config.toml
moe_layers = [0, 1, 2, 3, 4, 5, 6, 7, 8, 9, 10, 11]
router_score = "softmax"
optimizer = "adam_variant"
learning_rate = 0.00116
Below are experts of layer 7 (counted from 0) of a mixture-of-experts language model. Rows are named router (the router's row for the expert) and show model dimensions 0-47. Each number is 50 + 15 x the weight over its row's rms, rounded and kept within 0 to 99.
After each expert's rows: "raises" lists some tokens whose logits its average output raises strongly, later layers aside. This comes from a sample of Wikipedia text that the model never trained on.

# expert 31
router:54 26 37 21 22 52 53 24 64 74 63 51 38 37 48 21 72 33 65 67 77 41 69 42 59 41 56 39 36 47 57 51 28 38 62 37 51 38 52 58 44 52 47 50 68 53 74 39
raises: "b", ", ", "g", "e", "ne"

# expert 23
router:64 34 29 32 44 47 30 36 38 69 69 73 59 42 48 20 67 43 68 47 54 65 79 56 53 28 67 40 46 74 53 48 14 53 69 53 43 52 23 53 47 45 43 41 51 31 81 46
raises: ", ", "(", "and ", "in ", "; ", "as "

# expert 16
router:41 26 42 42 08 64 56 35 85 76 69 64 55 31 50 31 38 47 55 63 44 51 52 51 71 56 36 17 36 76 43 73 37 65 81 66 52 42 49 65 55 61 34 54 58 44 72 51
raises: "and ", "in ", "N"

# expert 3
router:55 32 37 48 36 69 54 43 72 55 65 64 37 49 52 19 45 41 60 55 44 54 64 57 68 47 68 22 30 64 53 70 44 79 37 44 55 33 35 56 35 65 51 32 71 62 51 32
raises: "in", "on", "and ", "in ", "at "

# expert 10
router:67 36 40 55 46 50 16 38 67 65 81 58 27 44 52 32 89 37 58 45 57 37 66 45 67 42 62 32 58 53 58 76 43 39 74 51 51 42 36 57 29 52 51 34 77 51 70 35
raises: "two ", "the ", "following "

# expert 2
router:34 57 25 39 00 50 48 37 52 66 59 54 54 35 49 28 51 37 64 36 50 41 57 46 64 31 41 43 42 73 87 53 45 52 53 64 58 16 38 54 49 57 44 23 56 54 73 48
raises: "==", "The ", "In ", "===", "On ", "For "

# expert 27
router:58 36 35 56 23 82 42 57 78 44 93 59 53 44 49 49 32 51 99 68 48 36 43 51 72 40 41 47 47 73 75 46 31 65 57 64 41 45 35 49 47 42 49 31 72 57 61 41
raises: "l", "-", "s", ". "

# expert 8
router:45 48 54 35 21 62 40 26 66 59 68 77 26 25 54 43 56 36 60 35 72 58 64 53 61 41 54 40 43 64 68 74 41 69 43 65 41 36 26 41 18 46 36 38 62 42 69 35
raises: ".", "or", "ul", " ", "-"

# expert 12
router:61 22 45 48 20 63 35 44 74 48 61 63 21 27 35 37 51 35 87 49 41 41 48 27 82 61 71 43 48 77 85 53 45 67 73 60 52 36 64 50 29 49 36 50 67 41 66 17
raises: "\n", "\n\n", "\n ", "\""

# expert 28
router:68 41 28 55 00 59 20 47 67 74 48 49 59 21 70 51 92 50 67 31 51 49 70 47 62 20 52 44 37 68 86 63 37 36 51 58 49 44 46 64 38 45 81 42 63 16 46 51
raises: "in ", "for ", "the ", "a "

# expert 24
router:58 42 55 34 18 72 38 40 68 69 80 42 34 50 35 29 55 47 59 63 59 25 47 44 75 64 53 54 43 78 74 63 50 71 76 48 39 30 21 61 37 41 25 48 59 38 48 36
raises: "the ", "and ", "(", "a ", "-", "his "

# expert 7
router:37 38 45 53 29 59 70 32 69 80 55 61 34 42 40 46 53 29 71 58 67 49 44 43 88 40 65 27 69 81 65 68 27 73 61 52 46 23 42 66 53 33 43 49 53 28 47 51
raises: "in ", "(", "by "

# expert 11
router:62 55 35 37 17 71 53 29 67 64 86 62 41 47 55 20 51 34 72 56 41 37 70 59 71 59 56 52 44 64 80 70 34 50 65 62 34 26 43 46 64 43 64 37 68 29 60 41
raises: "L", "C", "S"

# expert 13
router:46 20 26 57 34 40 40 31 49 55 64 55 60 56 42 11 72 66 86 47 74 61 64 32 42 45 60 44 40 48 70 62 43 57 70 64 57 49 26 58 60 60 51 47 59 49 81 37
raises: "ed", "ted ", "ted"

# expert 20
router:46 33 39 26 18 54 38 46 58 83 92 68 48 30 39 39 54 52 70 33 46 41 54 52 78 34 46 60 35 75 63 59 36 40 62 63 32 40 29 62 43 61 65 42 44 29 51 42
raises: "ar", "al", "ic", "ary"

# expert 22
router:44 45 30 56 19 63 28 49 56 57 52 60 50 34 53 41 54 42 57 42 32 64 56 15 45 38 57 53 25 45 90 47 56 59 68 41 53 45 35 72 39 60 40 38 74 58 66 48
raises: "; ", ": ", ", ", "\n ", "—", "\n\n"